Experts of a small language model.
Size: width 96, vocabulary 1024, 6.38M parameters.
Experts: 64 experts in each of 14 layers, a sigmoid router.
Training: a variant of SOAP for the experts, 435M tokens, 9185 steps.
Below are experts of layer 2 (counted from 0) of a mixture-of-experts language model. Rows are named up (a neuron's input weights, with its number) and show model dimensions 0-95. Each number is 200 + 30 x the weight over its row's rms, rounded and kept within 0 to 999.
Before each expert's rows: a language model's description of what the expert responds to. This comes from a sample of Wikipedia text that the model never trained on.

# expert 27
What it handles: Middle fragments of words such as igh in rights, flights, Highway, and le in allegedly and illegal.
up3,217,207,185,195,222,260,213,161,253,191,205,216,196,190,189,209,238,212,175,200,175,135,215,239,176,198,214,167,195,225,285,219,172,252,196,193,164,140,205,191,208,122,195,198,234,227,209,215,247,202,186,254,185,184,194,232,221,213,181,222,196,219,233,203,187,250,202,193,212,261,227,177,161,228,237,179,171,166,194,218,232,203,205,148,233,230,185,191,185,203,160,197,143,231,138,216
up4,209,154,235,239,180,139,213,183,198,182,189,209,206,172,230,203,203,216,264,135,188,242,209,194,214,272,161,223,170,177,185,171,214,218,210,241,190,206,180,145,223,201,175,182,236,165,183,185,241,167,219,217,211,205,188,183,203,217,205,169,201,192,188,242,218,186,193,226,145,182,182,128,161,166,199,143,220,229,226,248,192,226,261,186,216,198,188,249,240,199,199,205,226,193,226,275
up5,255,225,184,202,246,137,203,223,185,181,163,136,248,196,195,161,224,190,198,187,207,194,207,222,223,178,241,181,184,196,191,236,235,210,248,247,217,179,218,190,196,159,110,198,155,200,183,191,199,221,211,163,172,200,196,190,203,236,184,195,204,229,239,248,133,179,195,178,200,168,200,221,173,220,199,228,149,172,189,178,183,180,198,239,223,173,243,190,166,192,180,228,281,243,204,250

# expert 49
What it handles: Opening stems of common words after the, was, to, such as rele in released, per, be, sc in scheduled, cent.
up0,188,194,181,208,197,201,207,191,193,162,208,183,215,191,215,264,212,239,217,195,207,231,229,222,199,223,187,246,194,136,192,203,150,224,214,175,219,183,153,196,183,174,222,176,237,206,226,229,206,190,200,256,163,241,236,215,151,220,198,244,187,205,227,213,148,239,217,170,172,158,222,198,272,198,244,163,223,162,190,206,246,212,157,186,224,195,250,132,220,210,141,220,208,246,246,251
up1,212,243,217,220,153,228,265,218,203,167,268,169,191,193,214,220,201,218,233,161,245,194,147,219,275,200,165,155,206,177,194,203,173,168,173,171,194,235,208,207,182,209,190,153,203,216,230,204,215,185,209,141,233,243,216,202,178,212,217,209,171,228,243,228,197,185,181,191,200,151,202,233,200,194,210,155,155,145,216,248,159,209,188,213,142,227,238,195,209,149,214,172,185,168,185,255
up2,199,196,197,198,198,208,204,210,157,192,239,210,192,166,218,275,223,148,192,210,185,238,136,222,251,234,208,248,195,172,195,151,185,198,186,200,222,207,173,216,174,220,196,211,191,224,156,188,171,203,131,207,245,183,149,200,184,188,185,210,133,205,236,240,157,205,247,205,263,214,206,270,159,192,230,169,239,163,205,164,194,187,195,219,259,211,204,215,180,198,257,215,227,177,207,232

# expert 53
What it handles: Accented letter bytes inside names like Gardère, capital word starts such as Un, O, and pieces like op, own.
up1,196,240,214,221,162,173,158,224,253,219,244,179,237,193,173,217,219,149,210,195,221,197,194,207,162,213,205,244,223,246,199,192,245,212,195,187,170,201,235,200,190,227,217,198,193,193,201,160,155,215,222,194,214,249,219,194,257,206,175,191,262,202,216,219,198,213,244,272,212,248,179,224,175,187,157,183,157,233,248,207,148,256,216,244,178,157,160,195,137,208,175,193,252,219,223,225
up2,185,180,195,265,242,161,248,178,214,204,231,184,189,135,204,213,257,198,214,178,244,166,125,209,151,205,210,221,195,269,152,203,202,155,194,179,165,173,215,191,243,188,172,203,164,195,224,210,173,173,191,182,191,201,253,202,203,177,182,197,244,162,207,154,143,199,206,169,190,183,149,192,250,165,243,155,183,196,175,185,173,186,199,192,225,166,197,236,196,205,187,233,181,210,218,261
up3,196,240,196,196,149,200,197,197,190,229,195,236,162,257,231,277,215,159,248,189,172,189,234,242,218,218,237,233,185,196,186,170,195,199,171,190,201,135,222,175,173,180,201,209,170,202,168,139,243,211,207,230,165,284,176,198,179,167,162,192,247,207,224,214,157,223,182,246,214,209,189,203,179,201,187,201,215,157,171,258,182,216,196,237,254,221,206,196,171,204,193,241,170,244,232,231

# expert 45
What it handles: The word the after of or a period, and single letters starting words, like n in named, nature, non, name.
up9,239,214,180,170,214,229,177,221,216,164,171,198,239,229,173,236,190,207,167,208,188,184,204,199,182,190,171,217,237,155,228,250,255,242,248,152,195,202,179,204,228,250,222,199,225,163,213,187,192,241,227,243,243,267,239,198,188,187,143,210,217,164,212,172,173,244,241,233,203,171,215,198,147,167,246,196,220,171,233,162,247,211,190,177,205,264,214,160,159,179,193,181,171,220,227,224
up10,154,189,246,275,186,214,183,219,157,204,198,216,193,253,188,219,208,186,199,184,216,186,227,275,234,239,209,241,207,286,167,214,239,210,175,230,206,219,180,221,184,185,186,255,231,187,208,185,190,197,208,187,259,241,218,213,203,171,202,157,190,179,177,198,160,208,222,236,204,154,131,180,153,164,216,219,188,134,200,200,224,187,214,167,231,215,212,222,154,180,201,180,198,249,234,183
up11,196,171,185,117,197,199,219,235,192,182,184,239,200,218,219,238,179,198,205,216,218,241,151,199,181,177,198,154,221,157,184,229,205,235,196,216,201,203,166,227,230,176,192,197,234,202,210,185,257,186,208,196,209,269,189,195,194,251,218,158,122,222,183,195,204,144,191,161,225,193,267,186,187,171,185,218,224,195,241,218,220,249,255,211,230,191,125,230,189,235,187,194,162,150,195,175

# expert 28
What it handles: Middle pieces of words and names after an initial consonant, such as arl, ary, ass, erm, ak, e.g. Ch-arl-es, p-arl-iamentary, interdisciplin-ary.
up1,226,215,191,219,210,245,229,177,230,147,179,172,187,200,202,247,227,180,234,186,223,184,216,177,186,211,226,245,196,201,186,145,224,196,186,211,291,198,158,185,218,205,211,222,177,214,209,176,168,211,192,199,178,280,187,233,191,242,168,258,274,213,204,222,151,170,184,148,224,164,213,155,164,207,198,181,196,162,191,230,210,197,170,222,179,143,189,195,210,260,222,220,167,222,225,246
up2,234,241,261,215,163,194,192,206,200,134,172,207,264,222,225,215,241,177,194,241,237,203,266,169,198,182,189,205,143,231,197,219,238,214,183,165,237,227,232,193,258,189,206,202,124,162,201,225,141,248,198,229,188,197,202,254,208,200,203,212,212,187,167,182,199,150,199,218,246,210,216,162,183,182,202,158,202,193,227,249,219,238,208,196,248,213,192,189,220,183,211,205,169,228,258,196
up3,237,197,232,256,196,217,193,208,152,187,249,212,233,164,225,251,210,241,178,194,237,217,180,222,232,171,200,208,156,221,167,181,213,205,248,203,211,234,196,191,122,161,197,218,236,205,203,191,179,187,166,218,221,224,124,179,193,261,183,243,157,166,195,218,204,147,212,159,169,229,213,216,166,233,204,223,262,129,201,209,229,223,197,183,209,223,239,216,203,189,234,152,223,192,188,183

# expert 50
What it handles: Vowel-led stem pieces inside words before suffixes, e.g. end in defending, ist, ill in killer, iz in size.
up1,232,215,193,238,238,186,169,199,196,219,166,222,180,189,166,237,250,209,255,201,198,110,217,238,251,239,215,228,199,225,210,207,176,248,195,131,213,164,187,199,208,240,208,156,124,192,162,222,191,176,179,184,190,188,198,215,205,203,195,211,218,216,230,198,236,166,198,233,178,221,223,191,140,199,224,145,220,193,176,216,211,170,223,278,229,251,232,209,162,235,199,225,168,192,222,201
up2,181,178,166,170,165,209,167,215,216,167,198,119,196,227,190,231,197,185,202,217,233,194,180,228,204,210,162,176,205,178,189,196,232,204,255,224,281,228,252,180,209,275,154,204,176,202,199,195,254,215,211,203,236,264,224,255,216,242,153,157,263,195,230,206,251,221,170,203,205,228,186,221,184,217,223,201,173,155,191,237,210,197,179,210,253,210,229,184,181,179,202,172,192,225,229,183
up3,282,232,224,172,165,158,182,152,190,186,159,206,199,208,197,219,233,163,241,179,234,172,178,222,195,177,213,214,165,262,202,241,241,212,167,211,137,185,170,200,247,208,189,226,186,206,206,216,188,243,171,181,219,234,190,232,224,202,177,248,199,147,173,218,172,198,209,213,247,200,211,205,195,226,258,158,260,181,171,219,193,178,153,227,246,227,209,245,168,201,201,240,205,180,197,256

# expert 42
What it handles: Opening pieces of proper nouns and some common words, often R, G, J, V, e.g. Baton Rouge, Janata, Austin, ind in individual or industrial.
up1,206,175,209,201,191,206,178,176,235,171,217,177,218,244,174,220,244,187,221,224,226,159,201,206,231,212,236,165,161,224,210,223,233,185,223,224,213,192,227,205,234,159,208,233,189,183,218,142,270,181,194,209,142,247,205,195,192,212,167,193,252,221,242,211,145,215,203,198,185,185,174,218,169,180,208,249,288,177,164,244,187,217,213,232,202,187,221,143,155,225,156,220,258,202,239,157
up2,250,159,169,233,175,193,175,162,208,158,178,247,228,208,200,200,207,269,190,147,205,186,235,199,174,188,132,233,177,258,165,250,227,190,166,159,170,172,251,216,205,172,169,205,176,163,224,237,165,228,177,192,226,184,183,232,175,184,208,171,194,188,207,177,204,188,200,198,244,183,172,232,130,201,184,226,179,192,197,237,263,230,191,255,233,185,196,179,229,189,181,199,207,199,218,263
up3,216,274,250,243,208,201,200,202,182,202,208,173,243,138,215,222,151,209,251,165,229,200,205,198,188,197,202,222,190,209,199,251,235,218,183,205,234,205,198,165,224,188,169,217,226,224,203,203,237,176,200,195,207,245,136,239,198,220,165,182,240,227,244,254,135,198,194,183,269,169,234,224,173,222,205,181,197,157,195,209,168,218,154,234,235,199,173,215,179,211,124,226,185,211,242,220

# expert 19
What it handles: Word pieces inside surnames, foreign names and technical words, such as erm in McDermott, z in Piacenza, ch, ine.
up0,284,200,137,208,175,240,186,220,200,182,193,206,265,196,213,228,246,140,204,166,244,162,171,202,215,177,232,233,192,210,190,228,245,230,216,168,221,151,184,153,216,228,202,272,189,155,213,171,197,200,152,197,221,228,217,199,227,219,173,210,213,219,202,188,218,159,185,256,259,181,185,202,180,238,225,212,199,162,197,195,185,253,169,217,217,182,157,253,195,211,184,199,182,187,215,245
up1,216,164,184,164,184,219,176,185,212,117,173,188,177,192,247,157,191,231,214,179,225,187,168,243,173,137,184,202,204,178,207,226,215,223,142,217,207,136,245,187,200,254,153,203,204,219,204,155,159,225,212,191,207,243,197,239,207,248,165,224,173,193,175,220,160,209,180,170,212,219,229,167,163,223,206,238,182,269,197,241,220,178,181,179,192,238,186,170,138,205,195,225,200,177,155,179
up2,211,202,276,231,214,170,202,191,195,254,199,176,232,170,234,246,157,241,160,188,216,178,203,193,170,175,192,169,187,234,207,202,232,185,239,140,225,168,238,156,147,156,208,158,209,151,213,209,191,240,182,199,195,231,187,173,206,238,194,224,218,213,182,243,199,199,185,244,176,178,218,207,163,161,248,215,181,205,210,229,175,213,190,289,214,211,187,237,163,224,132,242,211,217,190,223

# expert 22
What it handles: Pipes and spaces separating cells in markdown tables, especially the closing pipe of a header row before "|---|", plus some commas and "to".
up0,199,188,223,237,179,216,202,179,181,153,221,231,267,163,206,222,201,185,207,203,224,176,179,195,234,223,197,200,203,246,220,206,269,223,185,149,184,218,168,192,228,161,210,210,170,213,231,139,205,169,175,187,185,255,184,179,217,246,201,214,240,188,203,247,143,159,151,177,193,264,218,177,135,235,178,214,223,183,207,179,219,208,157,259,253,191,227,190,179,240,193,224,198,216,238,152
up1,228,248,198,210,211,150,151,239,162,216,212,218,217,207,220,227,192,168,193,186,162,193,209,187,224,220,188,175,222,240,242,234,235,226,254,173,232,166,234,203,218,148,170,192,213,198,249,197,210,199,156,200,195,243,178,232,241,207,197,196,156,259,181,233,195,162,228,205,215,207,195,219,108,204,220,229,203,179,204,182,197,226,175,227,141,207,134,178,164,273,213,241,181,208,232,195
up2,238,246,245,163,232,219,231,140,221,195,179,227,213,196,191,236,219,157,268,208,231,190,210,179,215,193,193,165,181,167,184,234,218,235,235,163,196,227,180,214,257,167,183,188,211,173,162,202,225,202,159,212,177,208,154,201,217,185,156,247,236,206,228,242,168,199,170,257,201,177,180,158,168,188,257,214,239,154,204,200,177,192,152,198,228,197,191,204,165,253,158,216,181,230,202,264

# expert 48
What it handles: Middle pieces of names and words right after a first letter, e.g. Gold-ber-g, A-ber-deen, R-ober-t, bel-ow, V-al-ue, plus accented letters like ö.
up1,207,189,181,212,175,171,235,190,207,168,213,182,215,212,200,165,252,185,219,188,222,263,189,189,183,208,213,203,186,217,182,268,201,220,217,152,302,185,180,194,175,182,172,183,240,160,220,217,248,189,210,227,175,245,235,204,243,231,198,155,241,253,269,223,197,204,248,159,157,176,144,162,202,195,200,202,188,192,163,242,189,224,211,168,213,238,216,169,158,222,200,236,213,200,217,176
up2,193,197,172,189,171,219,193,146,231,216,175,192,188,211,185,255,231,204,179,143,229,193,210,147,194,221,199,243,254,175,214,195,217,189,269,222,235,193,237,181,167,142,171,236,174,184,234,200,185,137,207,190,164,170,256,166,212,238,183,183,195,222,154,248,159,195,186,200,252,172,193,202,195,192,159,173,203,232,237,223,238,201,158,244,198,215,137,226,229,200,177,179,197,152,211,232
up3,221,172,239,138,192,228,215,153,232,183,192,181,206,159,234,205,183,244,224,181,222,161,248,165,202,211,213,205,188,179,215,270,167,220,173,188,186,134,229,211,191,218,180,227,181,165,238,184,175,216,247,222,198,231,246,127,190,168,201,156,252,217,213,147,176,188,203,186,206,120,189,204,199,235,241,201,228,151,200,230,185,205,175,201,231,187,171,221,185,211,185,194,150,224,228,166

# expert 52
What it handles: Capital or lowercase S starting a word, "the", and plural or inflectional s endings, e.g. "See also" headings, "small", "Championships".
up7,213,191,234,248,194,217,176,160,199,213,161,231,206,167,256,184,238,270,190,220,220,233,210,191,185,183,209,176,140,261,156,135,200,212,192,205,200,177,173,175,159,215,175,273,215,202,226,212,200,163,272,199,208,230,219,209,278,214,149,205,203,236,218,183,214,165,175,184,212,143,189,216,182,236,243,168,190,165,198,241,191,194,204,209,222,228,231,208,231,226,206,206,215,186,243,189
up8,213,245,266,246,219,183,227,253,213,184,177,220,216,228,206,245,237,198,153,209,203,143,178,219,209,155,222,217,181,239,183,238,186,228,171,156,204,158,185,229,179,224,173,165,195,216,208,138,163,172,178,199,174,217,227,245,201,280,187,181,254,217,208,217,226,179,211,170,227,189,158,180,132,202,199,217,164,195,197,242,196,182,236,227,253,192,225,217,142,199,197,214,202,222,193,223
up9,208,167,206,244,269,162,201,210,168,138,200,173,199,189,179,248,211,234,184,172,232,195,192,226,184,220,206,241,204,254,183,196,178,210,162,193,183,153,247,184,180,205,215,149,177,190,239,132,184,235,228,226,223,168,199,209,215,224,185,196,226,185,200,128,165,174,234,182,223,185,227,176,169,211,141,186,176,158,220,137,215,180,139,204,230,247,191,196,202,242,198,183,193,258,220,206

# expert 60
What it handles: Prepositions, relatives and re- prefixes, plus spaces before numbers in tables, e.g. on, at, which, by, Rep in Republicans, publ in published.
up0,242,264,174,211,218,176,205,166,265,178,158,244,170,170,179,177,197,207,180,161,198,203,167,134,211,218,203,174,203,236,190,223,245,259,198,215,202,179,143,169,214,207,214,137,226,192,188,217,243,287,229,157,143,230,233,183,194,230,202,218,201,252,215,185,237,173,219,230,249,190,189,212,198,219,194,178,188,185,191,206,184,212,182,206,185,204,197,240,239,211,178,224,235,163,164,233
up1,265,253,211,237,259,204,178,167,196,185,177,169,220,204,221,253,184,174,184,177,182,229,172,194,219,239,239,236,202,230,182,234,273,222,192,212,192,202,189,176,237,136,157,193,192,165,166,147,233,236,260,134,217,225,198,218,204,234,174,187,240,218,209,216,228,186,192,214,214,179,214,213,183,248,194,192,218,170,195,237,194,190,149,240,231,183,154,215,190,213,154,234,184,216,168,228
up2,132,218,200,184,187,156,228,193,191,203,117,235,214,211,189,200,227,188,235,177,231,177,200,186,201,274,161,229,187,219,203,195,228,234,226,182,167,175,209,217,173,171,212,281,183,197,246,168,195,178,209,219,189,184,168,228,208,228,241,178,202,170,194,183,228,241,181,173,179,190,189,190,177,244,222,191,212,231,214,240,238,180,180,149,222,208,176,258,140,271,152,188,217,203,181,163

# expert 6
What it handles: Last pieces of words and names before a comma or break, plus commas, periods, quotes and "the", e.g. -ton, -son, -ley, we-ak.
up0,194,191,247,184,239,222,166,177,207,212,207,214,196,208,249,219,239,208,177,226,222,215,158,185,269,245,202,207,151,266,216,247,245,208,222,204,197,192,171,215,208,182,197,225,218,189,191,160,206,202,250,175,193,241,154,176,206,209,194,196,234,258,232,245,171,193,197,227,219,214,205,264,108,199,223,250,216,212,200,165,197,257,183,262,185,186,177,203,160,205,183,229,204,222,197,244
up1,203,220,216,208,217,208,229,227,203,217,151,200,181,186,240,222,235,184,210,220,272,235,230,173,256,231,228,234,204,219,192,174,204,200,262,210,238,235,251,246,210,220,174,210,156,163,220,157,211,209,189,185,197,259,150,227,222,227,217,216,235,240,165,206,178,230,169,209,259,199,221,201,139,241,242,172,248,216,226,229,197,240,201,219,185,233,172,202,184,196,186,252,216,176,258,201
up2,223,256,171,164,220,196,204,215,160,214,198,230,269,187,232,147,209,239,195,188,171,199,242,203,239,207,255,257,161,173,198,157,201,260,210,221,237,175,211,200,254,179,229,200,163,181,196,218,213,235,228,279,162,249,202,209,221,209,226,194,251,157,195,161,178,187,184,251,208,228,223,238,184,188,213,179,214,207,207,265,218,223,180,192,226,155,184,178,203,187,202,179,221,174,219,234

# expert 37
What it handles: Closing = of article title headings, plus suffix pieces finishing words such as ate, ction, or, %, and words like He, play.
up1,189,241,239,129,207,196,194,235,207,194,192,203,160,208,230,262,204,214,213,235,164,161,205,182,231,177,221,214,215,213,223,199,178,221,209,189,187,168,194,204,180,194,174,214,186,188,228,207,234,216,171,161,242,268,196,164,222,173,175,224,174,245,232,163,200,163,172,160,188,169,171,130,193,187,224,200,262,235,274,206,216,196,230,158,241,201,178,228,186,238,146,200,188,232,227,265
up2,222,206,199,176,230,246,160,203,226,215,197,162,237,163,227,176,237,162,169,257,224,175,161,200,258,201,187,221,198,243,209,195,166,238,219,163,205,176,192,183,183,168,169,234,227,207,138,250,194,153,223,121,226,160,212,178,225,187,178,240,208,267,200,173,222,224,184,204,142,166,175,226,159,222,211,184,242,192,181,247,179,207,229,219,219,218,195,159,178,183,225,176,165,165,196,207
up3,248,224,150,190,209,212,219,217,244,177,198,162,228,189,169,164,246,183,203,134,168,216,151,147,212,196,203,196,222,262,194,192,246,253,263,212,224,238,198,194,188,203,177,209,167,240,178,199,216,234,178,172,201,215,150,175,197,276,230,146,220,235,243,233,218,202,189,187,244,184,174,191,204,222,213,192,197,211,214,184,192,229,246,223,209,200,210,217,193,219,263,178,214,137,156,210

# expert 18
What it handles: Suffix pieces ending a word, often Latin species names or plurals, e.g. -es, -is, -us, -ing, -ers, as in Mollusca, novus, viewers.
up3,214,228,225,192,180,240,169,216,217,212,187,258,241,173,230,230,242,150,162,223,219,182,176,209,167,203,185,213,203,248,195,174,223,219,237,198,244,204,195,153,224,179,258,220,169,184,236,204,207,206,246,137,189,220,157,170,191,241,226,223,168,258,212,175,190,175,212,225,242,204,174,182,208,206,180,233,253,167,184,182,199,240,195,232,193,146,224,136,159,237,161,232,223,183,188,252
up4,205,197,188,212,220,205,195,181,179,215,222,215,230,188,231,205,186,234,187,191,240,195,206,197,219,232,201,230,188,227,196,138,238,173,200,196,209,263,234,184,232,186,208,243,190,180,223,144,273,180,198,168,188,272,217,243,179,241,135,200,212,220,161,267,210,130,191,142,193,214,142,190,169,215,242,135,198,156,207,160,193,180,207,227,203,198,168,228,216,216,202,202,238,215,224,232
up5,239,213,204,213,177,213,222,195,184,183,214,179,209,176,223,205,218,192,185,136,206,149,183,204,190,192,219,192,197,226,222,152,234,289,208,190,226,179,231,183,219,193,177,245,185,200,219,165,249,233,176,159,191,259,233,205,202,227,239,246,247,193,189,197,172,181,128,208,237,213,163,231,227,173,227,166,206,177,180,133,142,236,173,237,204,182,210,265,165,222,228,154,209,205,204,222